From a checkpoint of a small mixture-of-experts model trained on Wikipedia: 64 SwiGLU neurons an expert.
Below are experts of layer 4 (counted from 0) of a mixture-of-experts language model. Rows are named gate (a neuron's input weights, with its number), up (a neuron's input weights, with its number), down (a neuron's output weights, with its number) and show model dimensions 128-191. Each number is 128 + 24 x the weight over its row's rms, rounded and kept within 0 to 255. Numbers have three digits each.
Before each expert's rows: a language model's description of what the expert responds to; "comes before" lists some tokens at least twice as common just after its tokens as in all text. This comes from a sample of Wikipedia text that the model never trained on. Tokens count by the router's weight.

# expert 58
Prepositions and quantifiers after verbs, such as by after succeeded, into, between, such as, including, as well as.
comes before: " the", "-", "|", " as", " a", " his"
gate4:117158167180154196163165110105126109098106160196150152130116126148119175112124124100161123146144133112146155163164098155128140169148160164118111163130172132107085187138147106092105166152125150
up4:126143147119135155163176115085139104155102169123133152133167123139106143086160120131053099126137131135134117159106088194114161110143120155122104134142133093099122129133149139077130177124119139
down4:137168121119128094111084113102100089137143088117105083115153122107132190117144145159154141105122090131109119087158134141140136074125154146137131149143109143130150141095130073166134072103097156
gate5:090071116158173158117168087138135184090172132136118144181132105124109124156111095113107104094170162109151085139150125143126131167173130157115134113149165190109152120128094110127102121147102122
up5:119114142162131105127146160101133154174114139155134140133134078112083127142135129152102140139097118170122187102178132156146120127112097122133113129161119118124110141131097124101118132169154121
down5:125175161103147120157107132141130139122167128130109145114129171111132168137126097123120130124123112111124203145128094113134135140114100099133171131176153123149150102160134110104125117167134110
gate6:138150115170126164116141122156104152138142137132143135146112161126123105121110124144105130125115110126154116152167106136077117150134122157086128131159142124134080089128148151132130120166103142
up6:123103159095135072120114126117139130092114128159102104106169128113139148176136126120110120118101163133102129094126145094177096108115112093159140111123148174130162169152094116128140110077162092
down6:137151142151122126131139165106117103135162126117125110126145141126094161135148150106116112105163114156117148122141138111103151083132115112142117147125148102136139182189139153115164141192109120
gate7:117145075132107130158127088137099142135126156125111120134168178128118140121117121133126115156120122165127125133128075127131165114158109130123147174135160069127114100137145138140127148140110103
up7:134180134098093165164130119082095109148140102136116072125130109161170130128168121125121138135124153106101149141102104143108145160127114157142097098107092118141130128139151134065173146120128174
down7:138119117146129179076101123080110143131136117126112183143117152100112085098073135114149126140146072132116111083124133125117144110127134164085112112145167137113145135092101122112152175131113144
gate8:124112114111115115099184097189095102095100131140153139117156146117108110106116121107102137181096120098140146127149094105105134123137137136149134146172161118125094138104111104121125186128114149
up8:110078164150197067127118121110106155090132162118125157124130120118133143153107123146113131135147109165100135115218118120149120097083141116112142125151098100133161110125109108143149114148112144
down8:133110094111112164124074145139151111112138148137113166125118124135101077130099093096103090117123132107160069152136133112106125156137107143107107124115155133157118108099175127101118134113168123
gate9:111117147087156181111148096159124170120110148121124124117138106149119118159092113136130124116130152080145098104136123139113089168136099179142071095141094130135136128114164135099138122148149153
up9:166108126131094137090138185076134100128115090117099129173109129089119097106141125091172131100155091143166130110171154163159171092141206147122131187123138106113127128104087099129155130142119146
down9:137145130153113115082103122114167144123092092125127118148145104113127158186103130146055140132137117150132139105087101152143122134148107139109104103130121101120100131101136130169125131142154171

# expert 37
Past-tense verbs and participles after was, he or were in biographies, such as played, won, served, released.
comes before: " by", " to", " in", " the", " as", " that"
gate1:127149074148099116088140104158152107109122084130134140122134105113125129118132119074101128134127078137132117099075097101126126084107112133138138126126116145134158112148133106162164170107137116
up1:134117106127105127100104103165106100129101120128150092134157124107116132146118126147122120119149149119136126145131110108125158147141117158187142077107152105109121035102158128128127120150119124
down1:106102129114089174137141129124151088159135143124131128139118122082110187121115095127134142121135143183145124129110159132162156114113115175124094134116140129141145118092170154123120125097120111
gate2:096137113087098121097110147113127121149138159191108104138142175134143084142133134136098119141117132116129116088112120111140137124100101142098136174137151135125108075161096120132102102149156104
up2:104148155104112129128129120116098125119097092138118118100182127135135129117116142115140153100122088116104142105120094116094162174170085126130115147175098130125131089060145113064148155141097164
down2:131132162111137108115113114169109160154135126143130130112105131133147129109130128111144133123140103197095177089084124139149173170097093139107118126173099141119129105104127173102152137116142123
gate3:119106162113156113126102115140117118124123115124126119124167101098105125114106093126108150142069111128131140155168121109164145143168137128131104122107134119107109105123116158148135129143110129
up3:130143077160117148137164116128134160141146161102121168116132119150131101106119138130171095152139142075104159124103165147075120159136133135128141106120168170131175112099099138123114130151148097
down3:094108114152133132175140109118121133135103096128116064128146122139137123147110112131090109100107120125164118111105144101117161127110126100160137116133161107112107167142090122135139098159129164
gate4:082130133128132125113100135161107129097087152119127113085117136116132121131131092141113123112109126116112112107191127160133169140087075138158137116117139123158148065117130115103096158114155113
up4:149182120096148151119139145126108133115102162109126073108136152112125129139110085118125114069078132125131085116141096159124133140091154134146146111112121112115144116190153150120111151097190096
down4:114117142128108122133129134076139163118197114125143137162148158130149111127113127182124107171161136126141139123117144125123111109131193122124129137074145147129122124097102090131174134132119117
gate5:101078154143169137132169164174080101091117163140103104116127125122113071118120119133111145139126118107101154165143119138119130138112109117106115121138110129163162117118125132142168115107135163
up5:102094138163146116140150172115103137106126136099106113127131167138102141072117126154145106118120143178124140186140123139144084106116141070131133140112133165137146146118140145165157105066137141
down5:106165188141114130084139138130120141139130125091119106146153138134110133103149095182136112144122137172133113154109135101170148117136128089139128129092107139112141146145105126153085132152136154
gate6:108166132117123113076094095166140132113117145109122135139128133125148121133150115131111089137131108162163081126142095170168177105132096174134156139129133132082069128146152187134092125145120070
up6:138153168123182119134156106117105113110084147157138096122119138129126078147162100168096120145089105120129118138097124136082130179134117163114088117125121141120141167159112143141148143128141152
down6:149138110121126114146142127130155132146123146103108127139114142111127111106143117116105136103123185175133126166135096096134047105093164147138136108167122123150119156092160133101107093161155145

# expert 55
Prepositions in, on, at and during introducing places or dates, often at sentence start, such as "in Lamont County", "On January 1".
comes before: " the", " ", " a", " his", " August", " this"
gate1:122090102104130126198156126166144153133175128113143085103107131136091098134130103135121134159160144098116149103150081122120128119123183144145114151138077100115125108118149140149107122156142154
up1:112211149117141157091132139122153123151084122108135163147101155147135147172113124099135112118129115123133111164113147136074137108104114092125129120119183098135132179110107128113129140114132078
down1:096140111169115061105106120156120117097094119087110148114107165130116119133136144087124141163126136111140132108152080110130142188132107132088154114126137123081150142113141115148112110144152193
gate2:132142162163115107175158130144102108095105070159130195127162139117140094112121154104127120147132091140169101116146091148112124176118102187120130146146120098123089153169141121167137154096165087
up2:125090090119151102091115114068154129117144116161147140134123145148102144140106112142118124140107083043151144138168144111157129112166135106135139146131162113133135127092126128132135109149120115
down2:128104133142182131140144116079121173101142138144111121138136141131124131138098139151037150109108105103132143113126174130124105117142124167105114119181127157159154161126144126116131145127095107
gate3:117118175085156186094133117120087133141092152158124102115140100139115078150113113107063114118077091100096136130105133085104091131155117164133111154121142136154128129141131133158110137132147137
up3:151136089099126063114090127132083209144088100139130115168100151143135132125102135131179149122123082154110106150122109150126127125106060143147135129158095127115170093125119123148119087148118121
down3:130133139133120127126176159107130166123116154124132110129161115122166143108197118111168131136147113110182140118082124102125153098142145073079167144142140123125132144160131167172128126135126085
gate4:119154190110113127144180110135155090104128111145113089135139070125124126115112113099143147123080128124145142114100095121137150124132096132131121145092151119133084127183089149126109172140131130
up4:125128094102085160079162120129128101129096079104139132193152108137171115120140105148104131132159111165166131100114090116156137130164123126139155116129148128107129146139139123123089146124140109
down4:154096163145129149155119131150129102128124097156120106158126154097152124139118151130130160091133123131106127148116112107155146173129122133157112142102146131122161123136152158119098160144129115
gate5:114110120091142137140162123189163164151148121117113123130126116102134155128123110135088140129102098108129154113135072115072136127167082131164102170151133149114074110072094129084118154176081147
up5:110108107122170122148136095130161164147150148093093167123171092123104105113120127141115142116104105105150130146135090088087105112111051132151145141163155125124119104102092152097151123155121141
down5:104125198107174157138117101118160155135119155089129172132124153133140122154118114113094153098148156121145110154171156120097138118136092115108088100111122130175124091135124103151108093096106092
gate6:098175117121111147137146134154125156137132127138169128129118128103154170108114130129113136122118075127118105099140080108104130146136109149124141101117135150146111108169114133128107145139113128
up6:143098164121085133078159125139125122090108174142109150122169134127105107124111137092120154152108168112154126129133087153131137109124079147125127104144111117144149122095120132133122136144127122
down6:097103139120134151176134145117162103140148153124102102149114123130085113142130116138098127139125158073113115172139106136153164167114108121126123150189080103125091153152128141126145140120088127

# expert 20
Subject pronouns beginning a clause before a verb, such as he, she, they, who, which, plus closing parentheses and quotation marks.
comes before: " was", " is", " |", " had", " has", " ("
gate0:131127106106150107132141125084165120174116143177146113095162152113166119136113055118155098136124125141136151076101100122138144111133170109160130223163104084090114115126134132094123127125136134
up0:131165126093148137121118122106130130137111146173150098095129142119172170130105054151169114130123158080149139115099098087162137132153129149136160187149108155074105136116135163142148109138113109
down0:101107145117156129126114134131156095130173092109154133148101153118114136103128131133076169133114129136112077110123126124125065138136138155123099083130135150123103119143142092168144172165088097
gate1:122145148104114128098121103145145138152156127104125173090119157124159093102110102148155093079110137118133106083072141120142134149120164155140125112125105101108125098137151147160085121089146118
up1:138086094116114092127122082099124096138138145127128089110150152130133116132141127122108145086118128094089157135159121111100134118167154144129135144143179132119118131102106135085141092122076077
down1:093137119119120091096136159120132156095159170137134123151073098116128141104094117102153132144124163124127105115148155117107143113102109186111144162131157101129112103092138123145186104113148138
gate2:112141104169179145129119162130111138133109151163142170140113141127125122135147162111109138144157132091122124126103129099105127189119124166137095138106130152134143119167111091126131108142130162
up2:112147149092167148118134147135178149116120162143121150171154082088163136111126118115103126178110128158141141125107145163154122100132151105142115125121095147129132130154122158131115120118149161
down2:127145134123119099108110117134178136140110183104107099103171132123091118132128169125081138119101128137161104120152150140136124101088137126126160097131134123092105110119113141136116093130162130
gate3:140108133103112140125122116183176120110174135139139126153139136135128131117121109133145118126125162114115107135133124127141138127097143109112119108118158130129099082146154173094151120156125127
up3:124094102170125143141130122126073139182116121112148132133108145122120105119141138127129132079123110159162126067139139158140117111144098085147105127162131139120118093117144112151104127094137087
down3:102119078105109150111101170123092139138117130141119166133151104106147128157117146080121131155115130182160140146119124150118137149107123130096116094152137104122125136130129111079076137120130150
gate4:096103119141111106125175176126123145125121116117150134123125152123102130107115122114111088147146098144107164119115144133121105167121121100173150164130118116061115125103144149125102113106088131
up4:123155169123134118141139121115097153156108161147130157131131106124089138144131171099118167139151126160110116181142092153130102108135103109132112121131140156169127153103119154091104156117150157
down4:117087142137121143133134124116110162150083095110133120131146117076154171141156149149119135116170089101108139148105146108143111155143119135136144177095113076144130141114133099120109138092081117
gate5:089084105097157150105152134152188157108157101137129116115144098105141132171143088138134079166166141134185145123162104155167140173117125140149124107121131193122170122154126114131149138138132127
up5:133164123174130133161142102114187177147144123155139114088105104142096176108153139142139104108114144118152126128123099156125095193151118152140113110111148209137121163117138134142121122122119105
down5:122102134126182144155121121140109132137123131128148164105109126134145135121096123052090093147134126164153150129096147110142139087113116116137097121122139117141137087190139091095173130127123123

# expert 45
Nouns for leagues, competitions and organizations, often capitalized in names: Division, League, Cup, Championship, season, Association, Committee.
comes before: ",", " of", ".\n\n", ".", " in", " League"
gate0:151092145111092112118151116154123105126121101089138124165129115102115099102131120106081128162095132132080208113157118105108165173116137123153126129162106115114155123093133125092149125161132184
up0:115123102124148145133097107098133099148108141132135162128131146124139137119146131174100161120121083117089119128148109098131123128172166122106126054157113168170133113118143111115118137145110120
down0:145132182127121106127112133121134118137148100114145103162119111096114149097081130082095153129160141119164201156110132136147107154117096117116126169166168141140106144129133156115149176144093140
gate1:097088106111170141110122105092110156120122126130124085122115136096112121094102107130084117116140064171106153105140141171145163168109142116119133146102117152113095085159106150153151148091115130
up1:136109102107130109125099113121115123087147106121122141135144145078110139091119110104101144109117103147135119093126126147117126132073176134141155142112091124101102078145108108137122130073143115
down1:176091140142115157075117103133126149133157099149138096175085094115099146096143130167126111115102177098150171118149130130119193121141098145147125159135125130073160091139124167102143131131189153
gate2:110096111144159094137140117139137131117133116121130152120155122145102116117085124165141120149141070114111113094135107154141117100132143107124145150177091122100123102133144127163148097118129135
up2:113145131092102164088142156130098159136127128132143105149098116090113105155115139124142162110144139152154102159140129156117133155128175161147139112114149106132166152157115173125138117121148117
down2:112126161112108110113130142102151144146132110117173114150140115050138075126127089148146160164089118115152107136124166119139112092155151122131113136143089113157099149133145140127162100155139120
gate3:103130104112130135149139153125165147118109127127141074111173139105154150161138090097140116158146098140092181130136086113114131114109109131126125138138101108127144101162174086103175143127108124
up3:149141081124110128097132107142122124128149124092077153134111120177132132098093166130119149094167175121145147133135172153151121119156136150128078109137160089156104115127113116155085108134122126
down3:084133143131155138124122137164148128123134127143122114098164113100133176131162105110120094128100126147127193146147120117143103093093104095144113147141130156086154075120110147068156129123112133
gate4:147087165095168135123126086126159155132120135131111089147157156158165092127118080148130148185153128124116144109108096100136139138120145107137146166113129118126126100139105118127117162102130094
up4:158120116095115157115124104096123114204107138103112058125113098143111134146115120141150171155146147105135124121106123111141132079118168125152133123138096123120141094124108094121159129167104117
down4:085167146176122116156108099111148153147113110122103123096134174158129089152103127117068142101171176125111178149137112164131101146141104097105146165127127128141152106108151166079104137120114150
gate5:118127170100166140130125111142111112122108132132129148125127135113126082093137121102125144127101074145116130144112143097098113128158167120171113158125122136142106135161150132134144161139092123
up5:108115150138174098112167121133111130129124124138128162127168140119114080114119139155134146137159155125097149179126137100144093132176158129129123142146172132160089141115127116111201133130092139
down5:133106089133123101156122152108149157080156171175132124167117174120134134077129104142116112136107137162148139125115152109122160132145129132150098121096145158139124111149125055124135078121113096

# expert 7
Table pipes and labels in sports and medal records, such as the pipe after "first place", medal, Olympic, Position, League, freestyle.
comes before: " |", ":", "|", " |\n", "\n", ";"
gate0:078101134114167149149131124115150125116143108140126128154131108158138169137111135118126117129104121124068090118102112126151123127141131113126134145096172130122099135133137116123168122100144136
up0:142155138122116155127119119096121142085107111122133109093104144075114137129121119165093123145097108147131106120163139122158120117116115133120102069153158158133155130152146101108098115118143134
down0:111146170141145110141126135128173157092149176121142157141068146134142041157165133106135120109134143091143133102147144101129129112108091123132116118171133081117153169123152132118127126118139118
gate1:098141154123133139086132123129141139094129161154127171085096187139089106108091125072132168114103124149149062163150122098114122147101156144126134145173118129140065144150134120102143149118117184
up1:100094114122073119119144159151136150107179100133132092108134094119148181123126139170115130072128117112137156164123110131116139148118119116137128074123150112120206091114152119083134131135115118
down1:108095101155119130149126124120106151138118097056130109153117145121133159145128139139163133126082115095177122098117152132098130141138158141120152147101103130130153131126164189114120156120168118
gate2:107140167104153080113173123129159088137157118137122097098112114115154152062134115178112108120119133135124112163152096102157123124159182142135118119125101095138112165160152135120144192167098114
up2:141091176093147127106118161137105131076123131138104184115104178157103125147121138092099148112106116106139086155108144105131158134086143179143129162083174187130126153124131162049122175111113102
down2:114149137119131115160161129105073095121094140132100129099077107139150105134130143143122123165107170140072117120149145100129123134127142156129123109173082139117117123106141103102119140128140118
gate3:061153141137132113140168079172115150128163176126130132121115153097105178126130132087108122114103093149095137120167104144136149122174130126146081134138112138120089117136135114095153129110140131
up3:124154150117131118148087135167138128127105098121120121117134166119100121164143123112157116108128108100160124132098125113118134100097147138113170110072145125122142116152126086150109126111102171
down3:123111160121118119159107133094110141116096140106126097168118105112101091098099133099158137098097168129143165098123109160153135129104185157120113121121144148150106105117130167147133101091119159
gate4:121094089150169145130061122110126129125151144126142135161150134134135133142134107111103107098125116131114102043116112134084135132151136146143139138130114136136139108120127166158148114090151134
up4:161154132117132137127148145117191124090145117133138127101132119140119103142148130104158102109161119134142102059097146157166092100091127145132169122131102120133122102154126134136113132104129148
down4:135152121111125134102112136139100120117106135160208099154110109154116146117150102086110137142111116120148167112116114144119143170135123179113165163124183160104126114136115096129153141115133156
gate5:111123126137156114098153097107105142102130115165128141125157127103127143069100144160057094101070090147114103140129126089129160159112142150134108120159188110129117128153111097143158122102127135
up5:171155118114156104120134131114110068133143162173131105120123121132164098086138128135112107159155125125095128135082114153100138106119164145141115155086097113113142123137150126073131177152121129
down5:125127090129144115105147127135085136094156137152131127134119100139102109096150088117162095166112121103121141134153141152131130116125179131161122113077127089099117093090114064117128131165112137

# expert 46
Mixed rare tokens: closing punctuation after cricket overs, acronym pieces like EBITDA and GSP, non-Latin script, and numbers in tables.
comes before: ")", " |", " |\n", " JPL", ";", "8"
gate1:102152126115154093123100155134140147146139119135164104148136160121088099096099083109132113152110159084102136123144125107112124150119162147142097167124098134130092105132125116173128134144132182
up1:134132151126104102114158087122100155121117126107135115113103157145114167096110118136130147099123143135086127110134151102180144133120102107151138113061162143132135199110132123162158117094129156
down1:158166137156148155117152131087138133102145151144085104116107144128140110091149106167112115116130113110115133141130139169102110119094135118068103151173116101146135104109101130061114137124111142
gate2:115096131075153150106127113146143176141156129147117108113126152116151112149103092129076109163112141135114152108119078087102145159132130138153091149128088115111084102136132130096136153144132134
up2:129153125173148142147151171151165164152120101139124089143125113148100173125104125132120135113195149153117134130121119087110136151099113099102128154158127134094139158079101104121168113106133151
down2:155115102120108092145102183104135096132108104173141137163108088167120148099126178168170104141154096121128115171153195186130127132109120111143097132127145138123127110141125124090133154120163092
gate3:113079135085137150146134114153100118127122138133129111126145125112156131123123109126137099136109117158123130108163075102131167161157141171132138177115120113149113103159104138125135174125120180
up3:163151058086114159124111121108096121117127174138140138081153158090113138135096131129115121113053119133148156156114129123140132147119150136163124096120131134087104125151114111166141126124143149
down3:139130148113128117188187124142143112127126113145185114137090126124130128112129085112165128122148160145150114128133155119125121072128139164168134081107141179111080115114131129145135104121142097
gate4:079140126101140163109121106166121144139140138172154107107164150121137130135094090134093098124101119116145164084169086135124153137144120131166109147137110111112110084135141116140109169144141167
up4:128115140120133153124120172130152108148142096088148141141174101137108128133128122107182135149127146106151161175139169114153112134131139138131112140100132137103168099065101171108119119092129166
down4:133132155087144112130123139143104112135130125141107146126090134186137154169119145158096121108134086145167162134100165123113102055138152152130106135140136095189094114107142118099104135123163136
gate5:084080135107154124096183126151123146138107139142128083120154148092159123144100092106123093131090138142121173088142087139122165153109136135142077175151073133141082080150135109111157155139137140
up5:117088071118123138100088157096119074129129119125116147120109114120125141134164099155115100134135122095144106123127144131146154105170134092135099137043096143120150116095130138112090125167091119
down5:123120122157114134137163137136096106104122129128148124148107117153160131129112126150085096104122088111118142093129146083142119129117143113148151115153167124087104144121081109109114165139136113
gate6:086135154111170149105108104136124158131118130150158086128140158098170112138103090113098094127131130136098149128157115133106176134151131168152113132136118108112095107140129115148145147149129142
up6:138143155112114131169118111115138107118167184109115136130101086147104110095164154155096128123154143093125080141165158152129161176149102138132080143125141151141118155135108164135145139109090108
down6:124116113112118119135125142164133155116139149141087134075119147089139082103136142120105132131099110154097139097120143109142117099158109103126157120095166136122158134152153114146120116180100113

# expert 2
Prepositions and linkers completing set phrases, especially to after home, according, due, and as after such, known, plays.
comes before: " the", " a", " be", " well", " an", " have"
gate4:108131164123129181103116130139129096094153146158124076146118088135147160113110123146142118107117160097144143108195148100123096117169113144127097110137146154121124134162169117079110117119119128
up4:109120111095094199091102124185135073136124101144153135147118142118133137144132139176144151145100112133145152126103098147097114111166108102105163153137140126102134110172115151117102086052103101
down4:165149094156129085121103134135141133134142208095104136109142136119130102120133136133130168112113078134166108121100150093130123104085134122127129126130121156153156118076123153180129096152171121
gate5:142123192143123109130144131112121129154112161124132153084056144095137110133154124119154123133100110112112115106130139147099163154098154139150126129125110115106144129164128137176160135124101167
up5:116116140132190149162121158127196171167164139144120111108115150121131134131120128136136101148130113118136134099123155143170148113162128132114188134134120165147150126165136113135108119150164145
down5:142130118151159133146115118126152108139120148084139156143192141134123086113099117144113094094107109118131118148101150068141123129145120191116110121118128151155159107099143122110146096094123080
gate6:123106167156104161145067134152166148120169146131125138117151131139147156192141114132154106093118146118127159122177154107158137134117123147136120127140120088136117091113136129125170101164105163
up6:111141142186134094127106134147115118100134140112107116193131105130133121149161125142155154162112140153148148177158096115125112150137092133138129114124132089100113096119129131148190105171110101
down6:123138122165075181100141105126150118158128147121155120132126142133119128118149106117127122135074120124095146147121131149175163144157157119169150122141141104140140119080114154142139127117123142
gate7:133134110114172170099105132141119125146104119140146124117119171122186105123142133189141099185107150160123152072157095136094122153126140138109119139162135105110098090095152090129103147136115148
up7:136135106147125114122129105130107163100144129132107102114119099137102133158150137123133172143133147091093103127102092125117115120142100123158138160102135087110130148148118152163128093128133102
down7:149151115143176113108158120084144164151095123125160122112102105147165130124149129129126064125133092110118159172156149127139152140114112112140124148140151128113143164146071100137133145105150119
gate8:124128110118191127133137107124149115091134118205134117152109082097120143155138116150135108116077158133087142111170106125186163149155123152114141115146130136144147095112097124108190105150132126
up8:113111144109145217087144108114137154134129126128135078103132162100147127167102154137130127100141162112113087108161137136132102116155166150127148117136105129154106121105090124125130144123130162
down8:141122132176114063103132104147125138131156117126141069121112142131176122167121102136106140131105127145143120138078136140126096128147143134119162122122131140165124090092107149170071144142165163
gate9:136115138120136122090127102131150151103146155106121150156171123131149093197119128103104132130130116076112125134121109121114105144111129094158088141083155144146129101142149143173104151112144128
up9:106123120104136138118123143115086138122154095137141142107112172126149148134113108152180081138146153141128116141103141186142155103129171196106098117109106130110117144107120114131126159147154147
down9:124088076104118098124160127156132147099122141155105146156139115133105119117122121145172117157163160109125154118144072153161146158117177100129145119117104101084131145105106111099095181115116129

# expert 11
Function words opening a noun or verb phrase in running prose, mainly "with" after a comma, "an", "any", "took", "using", "without".
comes before: " the", " a", " of", " his", " him", " her"
gate0:124139127097140147112112127165134174126112134152125118132112157106125133126131134184123126060116125150130149105196138091128109132082108147111138120190153174122148078108143110112097114116099130
up0:074091094133107125075126133164143178139159161110144163144094138122110148133084140137085120122160137115123175109202101184132126103114114134118118119168117125120143164086131086118149120106083098
down0:133128128114174192111150126137118135171106140129113115138079124102123131121110167125184123139096092120114115139151118101137093070131125103137138135166182134141088147108149176132128132108068152
gate1:148136093122134141086134136112109093150121170115127149110132156139164158147133133160127116130128110115155130132090117151091101115148101137122140136113117114109138070136137094108094123136151161
up1:143133146147097092152111123143149107126150069104142121141099145134140089086137095080116114117112110075133134113106132124125121097145110120149111138106167134128137160166134163138121169138114129
down1:116104139175092123083092116083146139177155116138131155130130119088126152160146147165157129118089133154124120114149132152155116139144160112095143122125130111135097112121147088116106129131141142
gate2:129140113139180119120149126165077120118134148135126116129150149103112154168136131115099093109092122132100115141159097118169134108111133099148127151152150113141153107113133139141158124144128126
up2:145130119145117132149115123086155117130112113115137167150095137134188109080162116127136165136121093126152151114094164108070135163133116169125119112144150115115108136168109144142100154136132134
down2:152155152085101134157140095131138163122141143142098137158102116138119135092057083100141114150113156113129132136197121127126123113086131109055131142124081129145119181114183127168166124107159146
gate3:145101126073111079080163141151145087090178126125133145125117101102108119157097118093089137094105143097122144137121111139146117117091106119134094113148116147155106124127157127118147103160127126
up3:129079107154152135161132119100128110141113118147140132116137113157133150113157162178150125144160101171144111130150129118151138158179169138151162141107130115102145113128105109123071150126128106
down3:168103126118145072083128165124112121131145119131165095148110154140176157105144199116165151140087101150136118093146188148123118129119107116159132117117120131084162128124121128118116139106107132
gate4:123126148120151158113134118096119137136143180191119161118146167129115185168096139131145119119118111117084118113135105157120116144105128140122122135135127113123110117131151097101130126119126151
up4:106155156148095152136121124177153116153111081117093137155125104144117151116122153120157127127121100110131130140152142136128131159149124135117095114079162115135135115084119138139093182142179143
down4:096136140153165143136111128127160151118191101138157113121104127153127133125120096093084125120173101154143149135155155141170129118104142110138099142090155173133142130118124117132128133142124169
gate5:140144145134143088109113107163078116113098129117127143088104159097116129101106086070112146117119090092094103130115105133130109160121130154163104097112100097162130093086142117129154160082124150
up5:125147100130099129107089125155156118133129177097110137127102151173143175145135102118124124096121158128070105148124120129157161082115152151172118099182112096133081111081156129172091121194146122
down5:163143143159145105093133139108108134102084115110148122149165122092128120133126143089092124119134161112161156104135157138151120127179142144125185105133125144121153135152111186146123127136151107